From a checkpoint of a small mixture-of-experts model trained on Wikipedia: 200M parameters, 409M tokens.
Below are experts of layer 9 (counted from 0) of a mixture-of-experts language model. Rows are named up (a neuron's input weights, with its number) and show model dimensions 480-527. Each number is 128 + 32 x the weight over its row's rms, rounded and kept within 0 to 255.
Before each expert's rows: "mostly gets" lists some tokens that are sent to it at least half of the time. This comes from a sample of Wikipedia text that the model never trained on.

# expert 17
mostly gets: "  ", " MPC", "\n   ", " Space"
up0 [ 62 108 168 128 171 203 136 140  98 102 124 110 103 129  63 138 115  82 153 132 113  81  96  94 132 129 132 110 125 127 146 161 115 149 117 155  73  94 132  83  52 105  64 165 174 141 177  89]
up1 [162 119 140 150 149 126 113 110  99 131 133  86 160 105 117 117 112 103 107 120 118  88 160 170 101  98  71  94 161 157 137  98  65 133 127 155 146 139 147  84 121 120  90 118 166 150 131 129]
up2 [ 79  89 125 141 169 162 158 128 139 102 170  61 168 133 113 107 161 129  64  97 120 142  79 103 125 185 112 139  95 128 103 140 105 199 116 106 125 125 200 154 125 174 135 126 143 114  95 118]
up3 [113 122 135 139 135 111  88 147 117 117 119 148 121 131  71  83 135 162  59 140 176 129  84 106 162 120 121 135 131 179 156 125 205 123 149  75 111  92 154 144 134 137 158 178 168 112  72 120]
up4 [150 153 118 136 144 156 198  91  75 151  95 112 123  89 140 131 189 138 137 147 101 130 160 128 102 133 148 175  94 108 128 129 168  67 125  79 143 130 216  77 143 116  55 151 137 153 123  93]
up5 [112 105 102  92 128 133  89 119 109 112 155 159 154 109 133  76 222 153 138 176 119 101  75 132 130 202 124 129 143 135 115 183 146 171 143 130 136 125 150 163  96  63 103 123 200  59 136  97]
up6 [176 139 133 175 189 114 137 134 144 164  98 144 192 161 129 171 155 200 113 138 100 130  68 153  84 122 106 116 112 126 135 119  91  86 112 121 130 129 119 153  67 150 135 158  94 134 144  90]
up7 [ 83 115  81 143 140 199 128  90 176  86 142 107 166 184 115 112 144  93 119 179 146 112 154 179 168 135 121 106 122 130  74 167 158 159 116 107 102 103 109  97 122  90 151 168  70 119 170 135]
up8 [144  36 135 142 102 134  91 154  97 180 130 124 135 121 127 136  90 113 170 105 124 130 132 146  74 139 124 168  79 143 118 118 118 151  82 174 130 138 148 122 173 110 176 148 122 135 158 142]
up9 [120 107 196  69  96 120 160 112 113 163 161  76 136 212 180 130 122 133  97 162 130 189  80 178 111 182 139 136  78 109  94  94 119 125 159 122 166 125  86 128 152 169 138 134 115 107  95 107]
up10 [143 133 141  77  76 199 128 222  80 137 199 157 157 154 141 139 121  39 197 121 121 140 155 144 155 135 111 181 139 156 147 190 105  86  82 169 144  92 155 134 194 138  54  42 142 169 121 137]
up11 [ 72 129 145 162 178 101 163 150 135 188 138  52  95 129 108 205 107 170 115 100 120 145 125 153 152 114  63 154 148  62 117 153  80 137 121 112 108 195 114  83 149 118 105 148 115 105 167 135]
up12 [137 169 149  84 106  69 129 192 131 117 161  83 158 143 117 184 154 150 179 115 148  81 151 114 171 111 121  70 151  99 125  88 111 105 158 155 111 150 124 144 153 171 154 154 157 141  69 152]
up13 [145  68 106 199 166 105 167  81  98  98 183 123  92 115 153 147 132  78 141 143 107 148 128 203 164 135 110 152 155  92 108 127 147 102  89 129  78 157 204 119 163 119 175 124 181 129 104  97]
up14 [116 140 192 130 178  98 178 118 104 144 117 119  94 138 105 123 164 113 125 147 108  73 195 148  88 139 131 101 124 147 131 115 100 107 124 171 116 159 218 115 175 138 157 135 158 146  59 118]
up15 [151  93 151 120 136 134 193 155 145 122  79 117 101 165  99 130 122 138 125 127 138 103 124 155 144 147 179 142  86  71 121 122 182 180  89 139 141  79  88 132 152  91  85 140 137 108 109 168]
up16 [121  86  72 126 156 163  98 105 141  68 108 134 126 142  95 154 126 173  86 131 105 140 158 131 198  93 168 183 114 140 121 216  71 151 121 103 121 175 110 178 133 149 178 142 182  94 196 118]
up17 [157 108 130 168 111 132 121 113 105  57 148 126 105 135 123 146  92 140 194  93 104 133  94 160 180 220 124 177  88  82 133 127  82  93 130 125  90 168 103  93  95  64 155 177  97 138 173 135]
up18 [156 147  90 152 183  86 121  98 148 152 166 109 141 163 120 140 127  87 119 131  96 129 128 180 168 190 147 145 154  75 172  86 129 126 157 190 113 119 128 164 162 136 130 125 130 124 166 137]
up19 [116  96 165 157 170 146 159 136 140 130 178 104 138 113 124 108 105  80 185 142 172 145 135  81 134 187 116 156 173 112 122  48  95  96 129 105 121 156 107 151 121  87  90 139 138  77  93 173]
up20 [135 100  99 105 102 117 125 166 121 138  90 157  94 151  77  61 155 141 175 127 118 144 113 121 147 191 138 127 176 109  94  98 119 136 171 175 149 157 176 157  75 166  84  62 154  88 147  78]
up21 [135 182  88 118 162  82 170 163  85 137 136 109 107 126 134 125  97 107 134  61  97 119 109 117 112 144 165 149 128 124 118 143 124 115  82 175 146 137 105 143  69 138 132 128 109 109 136  97]

# expert 62
mostly gets: "  ", "History", "\n\n", " Synonyms", " fo", " ph"
up0 [132  69 154 134 142  90 130 185 128 114  82 159 190 124 128  70 117 125 126 121  74 137 128 136 130 141 135  97 123 177 146 155 153 125 128 118 137  95  96 167 105 168 107 146 133 150  77  93]
up1 [116 109 125 122 135 138 118 113 127  95  94 124 138 157 132 206 144 164 127 148 168 186 124 123 116 140 127 116 115 125 115 147  61 135 172  82 105 151 178 103 113 119  94 115 146 113 132  67]
up2 [117 151 113 100  83 109 104 134 175 100 143 154  77 150 102 165 110 106 124  92 177 161 148 139  88 122 143 127  90 184 114 105  90  96 141  99 190 153 115 142 107 126 113 138  89 162  92 117]
up3 [155 133 138 131  92 180 103 162 158 128 155 128 115 164 170  97 128 111 137 126  89  87 174 156 143 149  75 157 126 107 118 192 108 157 134 158 164 207 132 125 143 190 140 100 120 166 145  74]
up4 [127 178 109 141 156 144 134 171 167 163 171  60  70 151 109 169 128 147 117 162 133 121 124 105 168 163 154 126 109 133 185 110 107 139 134 163 140  73 147  88 117 117 108  54  87 120  92 177]
up5 [ 94 132 141 145 111 143 147 139 130 144 115 164  81  83 109 162  74 146 158 136 114 167  64  97 109 173 112 132  90 198 147 143 113 154  77 112 128  96  84 208 116 104 141 179 118 122  98 156]
up6 [121  46 121 167 172 132 119 137 107 120  91 140 138 108 127 133 172 140 155 103 100  97 193 126  65 181 115 135  98 123 179 133 107 169  84 162 139  81 121 181 139 159 109 169 134  83 119  83]
up7 [ 91  95 116  30 111 155 128  97  78 148 105 121 104 139 120 167 137  83 130 118 147 125  82 184 112 134 187 163 207 138 101 121 175 149 152 112 116 122 157 115 127 190  76 138 100 137 122 114]
up8 [161 129 109 122 122  93 160 120 164 139 163 102 176 140 163  95 130 146 146 141 149 185 116 173 146 121 171 178 103  55 125 128 132 165 188 124  45 133 116 108 134 182 113 128 152 147  79 151]
up9 [158  52 214 104  90 107 108 172 193 139 130 140  90 185 144 126 131  84 103 162 105  78 215  93 146 160 105  97 153 128 133 161 149 112 136 152 113 127 192 179 144 133  75 109  77 125 126 145]
up10 [151 127 160 109 110 114 103 116  51 130  83 145 115 143 138 125 142 132 161 160 127 142 180 113  91 160 213 206 118 170 131 186 107  77 183 147 140 127 150 118 128 116 134 100 139 148 161 127]
up11 [119 183 155 133 177 161 108 109  59 191 137 137 174  96 102 154 155 163 157 172 165 121 116 152 109  74 135  95 115 142 117 100 158 141 137 128 147 124 137 159 139 157  84 188 195 130 129 127]
up12 [ 63  81 150  84 168 100 200  96 129  98 108 173  77 142 185 117 175  93  78 107  96 122 142  83 128 135  99 130 100 117 106 100 154  87 118  99 167 111 157 114  99 167 169 141 171 173  94 131]
up13 [145 150 124 139  85 178 166 126 131 123 167 128 155 110  85 160 166 151 129 160 161 202 144 169 150 130 197 128 140  85 147 102 168 185 172 130   2 120 145 107 134  95 142 140 126 120  57  96]
up14 [ 65 113  62 113 172 109 128 135 131  32  98  95 109 191 136 133 101 183 153 177 125 189 138 140 108 120 137 139 123 130 132 116 132 140  90 144 176 114 171 121 160 132  94 207 158 144  78 162]
up15 [111 158 121 210  38 142 118 181  88 185  97 110 140 148 145 150  98 144 160 140  91 181 160  94 119 178  72 161 137 163 130 175 177 127  92  96 162 151 178 167  93 138 125 125 138 120 134 125]
up16 [180  73 105 120 122 177 159 144 126 117 144 162 133 132 170 158 147 149 106 119  94 129  39  74  68 147 149 115  75 119  72 107 138  70  93 129 102 104  84  74  92 178 118 172 179 111 167 132]
up17 [186  59 119 112 162 135 167 168 120 141  76 128 175  92 150 120 147 155 114 181 180 129 117 164 106 126 139 107  85 101 114 122  57 155  72 122 119 150  96 140 131 148 163 148 170 109 184 175]
up18 [161 108 124 170  98 143 104 128 187 138 147 138 108 156 106 110 160  38 151 132  81 168 145 120 117 116 123 117 172 151 114 112 124 144 141  92 115 150 184 149 140 159 116 166 125 119  92  67]
up19 [108 149 155 141 108 152 160 116 120 122  60 116 125 142 125  58 129 125 154 142 101 134 167 130  88  97 174  72 145 138 196  85 148 113 111 118 140 130 141 146  94 139 156 109 122 136 101 111]
up20 [122 166 132 150  87 216 169 121 157 130  84 113 140 159 112 127 105  84 165 152 139 114 122 115  91 118 121  78 170 148 124 127 118 169 157 122 103 131 100 149 104  25 111  94 111 176  96 113]
up21 [171 153  81 106 114 165 126 177 170 122 149  74  77  74 134 115 151 128 102  94 128 168 143 108  47 110 103  77  95 136 160 152 138  69  76 103 100  97  83 157 156 134 111 150  94 163 124 129]

# expert 54
mostly gets: "See", " Species", " Died", "Species", " Championships", " Website"
up0 [149  80 129 152 155 194 168 166 131 165 108 143 109  97 147 106 135  88 122 159 141 116  96 126 112 142 167 111 177  98 169  82 144 157 134 137 159 191 199  93 145 109  79 138  99 139 156 101]
up1 [124  57 191 140 164 138 121 156 131 122 113 155  95 102  85  24 131  99  93 141 126 115 139 134 146  97 102 104 136 110 133  52 167 128 112 116 153 123 153  98 111 126 167 148 122 189 108 169]
up2 [146  80 163 138 106 145 123 201 122 120 127 193 141  91  85  96 140 117 126 142  62 177 162 175 138  74 133 109 150 152 187 133 141 158 146 136 109 152 114 194 162 142 112 145 139 141 112 134]
up3 [108 116  98 124 134 103 148  84 110 150 115 164  71  99 136 138 157 110 138  79  93  96 104 149 103 140  53 174 137 138  61 120 107 108 120 162 154  92 153 180 107 162 135  91  47  84 170 182]
up4 [105 127 192  94  99 130 105 103 109 138 112 139  87 138 176 166 157  72 152 151 169 146 142 143 103 158 111 111 127 133  99 152 106 143 132  73 132 155 133 142 168 170 129  94 120 113 109  82]
up5 [150 180 128 223 131 189  47 162 162  81 151 124  74 118 122 135 156 121 129 144 126 227 140  84 117 112 120 158  78 111 104  50 240 124 137 101 108 157 131  65 113 128  47  93 110  93 172 127]
up6 [115 103 118 151 171 154 176 123  97 121 160 143  84 161 149 136 129 133  87 168 172 157 125 105 125 142 100 100  97 138 123 102 145 144 118  66  93 121 111  86 111 127  91 110 112 123 123 109]
up7 [139 122 153 146  97 118 148 160 170 120 138 112 127 133 156  86 145  62  91 123 180 151 131 119 163 120 122 134 107 136 135  90 169 101 116 123 171 139 120  47 173 117 102  97 158  83 158 140]
up8 [ 99 139 151  92 120 136 148 108 178 152 133  94 171  87 172  82 141 144 136 166 119 170 159 102 156  98  83 106 122 198  98 145 129  98 126 121 162 119 109 105 169 132 180 140 136 139 146 136]
up9 [156  55 123 160 165 143 112  73 109 130 172  96 168 123 151 132 141 105 143 123 108  79  82 145 128  78 149 146 118  76 167 147 121 128 130 160  92  84  44  91  91  83 115 159  73 157 149 127]
up10 [152 114 154  65 133 107 129 139 182 150 108 112 126 126  61 115 176 143 182 116 122  64 142 143 111  94  87 144 172 165 153 123 166  76  98  93 134 170 169 215 119 142 175 133 175 120  95 126]
up11 [139  96 123 130 153 167 200 145  64 137 170 142 138 130 140  93 157 159 160 119  85 120 182  68 168 219 193 177 113  97 205 114 110 138 207 155 151 135 122 100  75  80 190 109  78 157 120 167]
up12 [150 138 141 135  77 141 147 127 153 151 103  71 157 115 163 134 136 111 124  83 114 153 178 104 157 114 159 126  85 102 129 171 117 158 105 142 118 113 113  57  82  72  79 103 140 103  69 105]
up13 [172 143 152 118 100 126 128  97  91 163 118 106 134 135 193 171 158 190  99 101 118 136 138  58 174 127 116  63 149 104 172 111 140 122 100 145 182 152  84 102 120 137  84  57 119 134  72 126]
up14 [ 75 118  94 100  64 158 155 105 159 160 133 121 124 153  75 149 168 175  94 122  79 141 147 121 139 167  82 165 107 108 162  88  68 161 149  90 189 180  53 124 129 116 104 102 116 137 110 132]
up15 [160 125  97 110 154 146  93 149 135 122 130 148 132 137 120 153 184 130 163 143  45 135 182 132 134 145 125 117 153  99 111 137 148 135 126 158 153 142 183 131  93 131 109 150  86 143 126  96]
up16 [ 66 114 106  57 143 118 149 149 149 183 111 109 125 107 125 141  85 222 141  93 115 116 138  90 182  85 159 110 187 115 121 138 135 100 127 159 121 141 134  77 132 126 153 101 182 130 156  92]
up17 [114  83 142  94 148  87 139 122 134 150  96 191 143 163 135 126 157 133 131  91 126 147 160 136 173 189 150  98 156  87 133 112 106 158 118 148 132 128 102 127 138  96 141 135 132 112 143 134]
up18 [106 129 135 140  44 111 109 145  89 104  96 134 149 182 133 143 111  99 153 115 165 111 140 106 148 102  89 117 109 116 137 118 165 121 101 146 138 136 137 134  93 124 133 144  97 170 120 177]
up19 [109 123 170 182 157 155 136  80 129 184 132 161  96 166 130 169 142 156  98  84 129 126 146  88 119 163  83 168 108 124 128 153 161 108  88 161 153 159  69 137 138 138 129 134 102 153 150 101]
up20 [117  88  87  97  90 154 158 135 133 138 103 151 164 191 160  57 125 146 157 113  78 161 128 167 187  93 100  82 123 148 135 121 182 127 140 100 153 146  98 145 126  92 153  88 171 104 124 123]
up21 [115 110  85 141 140 184  91 204  77 130 142 114 119 169  94 121 121  91 123 123 113 134 155  97  90  91  80  49 140 172 113  83 101 119  99 123 178 139 216  59 111 133 151 127 166  98 169  75]

# expert 16
mostly gets: " John", " James", " Michael", " Robert", " Richard", " George"
up0 [142 195 172 142 147 111  91 155 123 119 124 111  86 101 114 141 184 131 137 140 141 104 100 111 100 166 154  98 148 166 158 145  72 104 110 166 153  64 109  93 170  82 136 111 136 119 144 132]
up1 [113 150 158 139 125  96 125  91 154 114 170 130 130 125 130 153 170  46 140  60 104 156 102 138 114 105 138 101 113 160  61 105 136 179 161  99 105 111 117 114 127 136  90 186 131 114 136 149]
up2 [152 162 183 150 132 117 138 164  81 112 153 108 114 132 126 182 125 136  82 115 132 126 100  80 111  53 132 124 155  96 210 118 189 187  92 137 166 117 126 142 114 154 132  66 128 135 113  86]
up3 [172 142 145 167  70 122  85 164  97  95 164 136 114 135 144 156 101  91 166 126 142 138 111 160 128  96 129 129 121 149 151  97 178 105 119 138 191 124 135  55  88 126 154  99  64 165 102  60]
up4 [154 115 184 188 144 147 166 107 125  97 117 125 150 155 112 119 139 133 124 153 174 135  95 104 162  95 147 131 157 170 132  60 103  99 125 176 111 164 149 131  57  81 143 135  66 214 126  48]
up5 [ 86 141 118 119 151 133  64 129 116 139 142 106 144 130 146 205 112 121  85 114  93 139 151 169  96 120 175 101 139  94 115 124 152 136 106 111  87 190 147 154 113 136 121 119 103 153 105 170]
up6 [138 117 170 137 139 177 134 142 137 161 133 105 151 188 116  89 113 120 130 175 113 153  98 207 163 101 166 108 189 158 152  88 139 138 139 167 177 106 132 121 121  68 137 114  90 108 131 147]
up7 [147 161 100  87 176  66 135 100 149 186 142 146 130 130 123 162 103 104 110  92 138 148 107 121 127 128 152 125  88 142 148  77 127 150 117 187  77 134  82 106 145 174 139 196  72 130 111 131]
up8 [107 187 140 142 127 160 125 103 147 115 104 153 183 172  95 140 121 187  95 146 123 133 117 161 141 109 139 100  95 139 147 139  61 110 152 119  87 180 164 113 178 128  59 120 158  90 154 152]
up9 [130 121 108 115  83 101 144 137 159 129 123 142 157 157 165 126 175 145 168  72 118 120  80 109 106 111 126 102 165  87 174 125 141 140 165  79 148 116 105 154 151 104 125 183 103 107  89  47]
up10 [146 100 116 134 159 123 141 124 131  97  97 109 124 143 146 114 157  65 130  88 181  77 137 126 182 149 178 100 134 175 111 126  96 115 157 140 169 125 148 156 168  90 142  66  88 155 201 143]
up11 [132 158 134 108 182 129  82 146 127 121 177 134  97 184  89 115 115 102 156 149  73 171  92 149 102 128 189  88 144 198  88 154 187 125  91 159  91 132 166 183 144 115 165  83 108 109 110 159]
up12 [159 128  76 191  97  22 140 100 195 108 155 124 141 111 123 156 149 139 104 112 142 148  71 113 154 120  84 112  93  94 120 119 103 138  93  98  99 112 152  96  87  86 102 161 126 154  81 158]
up13 [156 112 112 135 146 139  93 163 166 194 123 118 111 153 200 124 157 183 166 105 147 178 146 193 146 143  89 100 119  84  75  83 138 129 155 169 117 138 132 132 144 114  95 167  79 111 151 104]
up14 [111  86 146 129 135 100 168  91 106  71 149 125 132 193 158 108 132 172 156  76 132 131 104 114 160 111 147 101  90 107 151  66 139  97 126 116 114 161 100 109 156 143 172 142 170 102 122 134]
up15 [ 91 105 164 142 129 146  47 178 166 144 112 180 132 109 150 109 130 161  99 133 105 167  40 162 168 113  84  59 162 146  92 119 139 152 131 142 173 170 113 132 126 111 129 108 114 122 178 113]
up16 [161  91 120 150 191  80 151 146  96 102 143 174 144 117 162 138 139  97 152 109  83 142 145 137 103  76 151 154 135 106  95 125  97  91 116 175 111 103 195 149 137 160 115 169 117 135 166 101]
up17 [130 151 184  85 142  79 115 100 172 128 124  85 136 133 119 199  67  87  85 146 158 110 158 130 132 109 125  81 122 153 151 190 124 155 145 100 183 130 148 107  95  82 203  93  90  81 149 136]
up18 [ 98  72 130 166 143 111  95 128 196  92 149 128 110 149 105 111 162 143  94 109 134  84  75 106  92 128 135  77 103 109 105 141 205 162 121 103  99 155 204 148 158 106 125 115 126 155 121 144]
up19 [147 101 103 141 102  73 146 127  71 150 109 113 157 115 166 119 126 114 167 103 119 146 117 145  97  90  94  80 149 168 109 144 133 103 121  77 118 173 189 148  65  92 103 124 145 132 120 163]
up20 [ 95 118 170  94 156 110 155  81 177 100  79 109 167 134 149 117  99 123  57 149  88 114  90 116 152 122 143 108  93 102 138 114 102 126 131  98 110 147 124 143 164 107 144 123 156 110 146 119]
up21 [153 108 143 127  56 126 129 132  77 171 173 163 119 170 122 156 110 174 120 143 106 124 109  97 127 143 156 181 116 137  81 123 127 118 114 146 115 128  79 138  80 149 118  89 142 119 104  84]

# expert 56
mostly gets: "″", " JPL", "°", " MPC", "′", " medalist"
up0 [ 67 141  87  97 151 174  95 156 156 176  95  89 140 192 162 160 126 127 176 107 133 115 113 151 106 135 139 107 101  97 109  85 154 108  36 167 188  85 110  92 159 171 151 113  93 118 140 104]
up1 [ 70 131 130 146 106 123 157 119  82 135 183 186 151 129 176  79 109 211 145  71 129 153 104  82 120 140 107 162 114 126 139 139 159 119 117  89  98 119 128 152 154 108 172 179 102 105  60 133]
up2 [ 91 169 134 103 158  96 169  84 103 173 138 102  89 118 172 188  91 170  87 121 106 145  75 153 152 129  93 142 160 128 125 163 115 140 122 123 130 143 118 187 122 187 123 157  84 139 146 169]
up3 [165 158 141 105 179 163 137 109 152 110  57  74 131 156  61 175 100  84 184 117  58  39 119 133 104 148 130 165 146 129 169 176 138 159 144 170  81 183 139  98 106  96 136 145 149 164 149 124]
up4 [125 132 131  70 114 130  64 103  80 131 164  83 106  99 117 162  97 165 185 114 110  80  90 180 150 136 152 166 131 104  73 145 140 193 119 118 144 132 117 107  87 114 128 106 102 148 118 131]
up5 [123 172 105 163 123 152  74 200 143 157 139 158 177 106 151 113 114 143 118 123 119 125 153 125 126 169 141 157 139  74 105 147 149 159 115 164 125 162 138 117 104 130 138 119  79 180 126 142]
up6 [108 193 127 125 150  80 116 148 130 125 118  94  87 159  98  29  87 229 142 117 117 166 120 164 103 151 106 148  62 129  68 125 133  87 113 133 159 117 171 178 120 162 128 159 121 135  89 157]
up7 [150  84 144  91  80 105 120 119 159  76 149 160 130 117 134 139 111 124 145  93 125 193 123 117 136  76 126  95 116 152 188 107  98 189  89 123 138 106 173 138  95 173 143 141 208 159  74  85]
up8 [166 114 120 173 145 133 156 132 153 176 165 151  81  95  82  36  87 165 140 145 133 113 122 135  96 108  88 162  89 139 100 176 101  80 137 108 115 105 173  96 165 108  71  82  72 162 132 150]
up9 [160 147  99 101  86 129  95  67 132 111 148 124 109 149  74 106 153 117  94 139 113 144  47 134 156 153  72 171 141 131 155 141 110 160 153 104 129 127 131 127 145 105 151 130  90  80 148 180]
up10 [146 211 136 156 151 149 123 172 149  66 160  89  90 154  94 118 150 132 149 109  95 177 123 154 144 194 115 111 171 126 117 149  90 159 125 129 139 125 138  80 116 126 150 102 134 127 168 147]
up11 [114 111 141 141 120 120 140 141 139  61 116 177 134 135 178 164  88 160 145 147  84 201 155 151 127 158 141 100 113 103 140  97 179 129 156 123 128  67  98  97 169 187  48 145  92 120 121 139]
up12 [158 132  93 143 126 120 137 115 123 133 148 134 101 131  99 134 116 159 138 115 126 114 108 142  73 138 144 198 138  63 171 103 179  80  70 183 210  97 133 113  97  98 140  76 131 137 145 171]
up13 [134 120 132 105 137  80 140 120 177 147  86  98 111  83 127  71 115 221 159 138 131 110 162 110 139 180 144 154 123 123 151 143 136  90  87 154 142 121 121 101  96  63 125 154 135  77 116  86]
up14 [135 169 143 160  99 223 187  86 151  89 160 155 150 138 119 125 172 158 228  89 126 166 143 127 133  89  81  71 101 164  69 135 130 197 116 114 151 181  92 169 196 155 161 127 194 139 150 138]
up15 [148 134  93 125 136 108  95 122 131 107  85 177 128 169  75 163 140 125 172 165 128  83 165 145 131  61 126 137  63 118 164 126 119 120 160 139 111  55 157 121  97 123 170 118 169 126  98 104]
up16 [109 169 182 108 114 116 171 142  67 148 116 165 115 118  97 131  26 118 115 107  95 148 151 157 192 123 106 160  95 102 146 164 142  88 147  91 170  95 141  98 117 160  97 190 115 151 161 127]
up17 [108 144 103 143 177 125 168 106 113  84 162 142 118 134 113 151 157 111  98 127 112 188 137 152 106 117 113  81  85 124 144 107 105 153 145  43 169 125 169 118 134 105  52 122 131 146 130 117]
up18 [169  83 129 113  66  80 143 139 179 124 100 158  87  94 126  89 159 144 157 102  68 112  90 156 146 128 180 162 125 136 133 149 181  60 106 118 145 118 143 110  99 174  62  41 108  92 138 155]
up19 [161 173  86 154 168  86 115 108 102 135 110  95  93  95 140 162 124 120  82 134  98 100 146 113 132  81 123 127 131 105 158 124  85 140  72 138 140 102 131 104  93 140 118 136 120 132  74 121]
up20 [103 148  99  92 183 106 133 106 153 133 128  45 218 130 102 124 153 115 114 138  67 120 141 119 107 114 128 153 117 111 160 106  93 140 164 111 113 136 106 100  87 122  67 145 159 126 119 133]
up21 [117 149 149 104 183 205 165  98  93 128 134 144 175 103 117  95  97 141 137  85 136 124 122 128  91 112 144 126 119 138 118 130 147 126 114 128 157 134 154 127  94 154 144 154 165 160 114 154]

# expert 63
mostly gets: "\n\n", " =", "=", " career", "See", " However"
up0 [130  94 154  58 161 117 118  84 157 115  83 163 109  98 108 149 136 143  32 155 171 152 179 103 141  95 141 126 128  84 134 112 143  75 130 136 159 116 115 152 134 150 169  98  47 108 120 136]
up1 [ 88 135 133 140 130 140  93 141 137 127  87 150 163 159 127 180 145 112 110 221 110 107 143 120  97 121 132  88 147  80 161 114  84 183  75 114 144 108 147 168 138 129 131 157 131 169 123 165]
up2 [166 103 194 182 130 157 159 132 115 137 133 181 133 109 118 112 137 135 115 131 187 123  83 124 105 137 147 156 144 183 132 159 149 155 147 101 152  99 194 102 148 151 138 144 174 119  79 168]
up3 [179  83 178 137 168 162  56 131 154 108 104 141 151 152 107 143 138 128 104 130 110 123 161  86 131  97 114 167 179 143 160 178 149 185 147 136 126  83  97 119 146  85 137 133 105 174 171  78]
up4 [149 119 109  85 135 124 125 118 156 152 110  85 179 142 117 151 210 116 101 117 106 139  67  91 104 119 114 116 178 113 160  80 108 225 117 127 129 101  93  72 137 181 118 131 155  81 186 113]
up5 [177 167 147 156  80  62 133 155 127 133 157 152 120 173 117 162 136 136 181 128 184 177  89 145 169 148 171  69  88 230 133 179 124  58 168 119 128 125 124 111 126 147 142 146 127  85 117 157]
up6 [144 124 100 203 101 186 109 109 161 136  88 156  76 109 122 135 140 189  84 139  97 118 153 124 170  83  78 120  72 121 101 132 132 146 176 115 152 129 105 142 163 151 134  97 111 136 137 138]
up7 [107 120 152  96 129 118  83  83 175 144 132  68 137 130 153 130 181  47 115 116  91 131  90 135 107 174  87 142 105  98 151 100  99 118 154  98 119 144 166 173 135 190 151 134 151 133 147 128]
up8 [103 126 134 176  72 135  86 149  75 176 130 111  80  89 161 139 105 103 140 137 136 125 155  61 167 131 149 101 181 154 145 131 162 132 145 124 151  59 183 135  98  84 100 150 116 128 145 102]
up9 [180 133 120 108 136 108 195 107 135 130 124 134 157 149 136 125 171 145 137  84  87 114 166 123 153 183 171 105 108  89 162 120  81 125 142 178  96 127  99 158 130 127 119 145 236 100 154 149]
up10 [161 115 126 104 146 188 156  36  68 143 116 140 134 119  77 114 114 196 168 123 103 140 113 113 137  66 140 152 143 138 150 149 129  88 150 130 122 146  97 110 134 138 182 106 112 135 139 144]
up11 [128 104 125 113 160 127  69 142 110 120 111  90 152 162 135  94 129 128 131 119 158 150 110 102  76 142 105 111 207 133 120 122 113  63 119 170 119 109 135 163 106 114  94 119  80 156 189 111]
up12 [166  66  91  93 160 172 155 121 137 177  86  86  47 122 147 169  90 155 100 146  86 100  47  75 123  83 143 135 144 173 123  77 170 119 149 120 117 121 147 138 158 177 136 137 139 112 146 120]
up13 [ 89  91  91 135 134 187 124  93  93 108 139  94  85 104 123 102 139 146 156 140 162  78 116  79 148 161 128 115  94 179 102 154 152 168 169 165 127 119 112 143 119 194 100 157 157 124 142 109]
up14 [113 160 129 142 152 156 133  62  86 152 162 126 158 127 139 146 109 104 163 183 165  97 184 119 146 101 167 191 151 115 115 196 142 159 157 161  39 124 126  74 100 104 116 171  98  95 138 128]
up15 [134  91 100 131 124  95  62  83  97 128 112 125 161  74  77 123 131 206  97 122  98 134 157 152 124 128 115 130 156 180 146 176 113 179  32  79 161 144 123 116 132 148 117 154 118 122 175  95]
up16 [ 99 139 213 122  99 124  84 136 139  99 101 117 187  98 102 140  62 128 118 154 151 138 100 154 110  88 111 148 156 134 100 109 106 149 115 197  46  85 141 148  54 122 132 209  88 133  62 124]
up17 [ 84 108  98 102 143  94 147 138 121 171 107 148 141 114 100 106 129 104 135 118 119  76  73  93 135 182 118 119  92 107 142 152  47 107  97 149 157  89  61 125 174 145  65 132  66 133 118 148]
up18 [114 133 121 118  63 116 135 164 149 173 160 183 119 148 116 125 127 101  91 170 116  86 190 140  91  62 145  82 128 137 124 145  87  59 103  79 149 182  86 166 107 148 117 135  91 143 102 147]
up19 [162 155 149  72  97 127  99  86 147 126 154 131 106 132 145 122  79 143 151 135 131 129 147 138 106 115 135  41 181  85 151  93 146 109  91 156 141 150  98 115 167  95 111 111 156 109 117 120]
up20 [104 163 161 120  97 154 168 139 154 160 243 151 119 205 127 105 161 115 138  80 116  80  91 107  93 158 139 141 196  75 160 138 149 129  96 152 118  93 127 190 150 102 105 145 134 111 162 162]
up21 [176 119 133  68 185 133 139 134 114 186 199 103 123  93 121 109 161 103 171 139 153 207  64 168 201 175 110 148 122 166  75  48 107 108 196 156 110 143 167 114  97 125 102 209 144 106 135 139]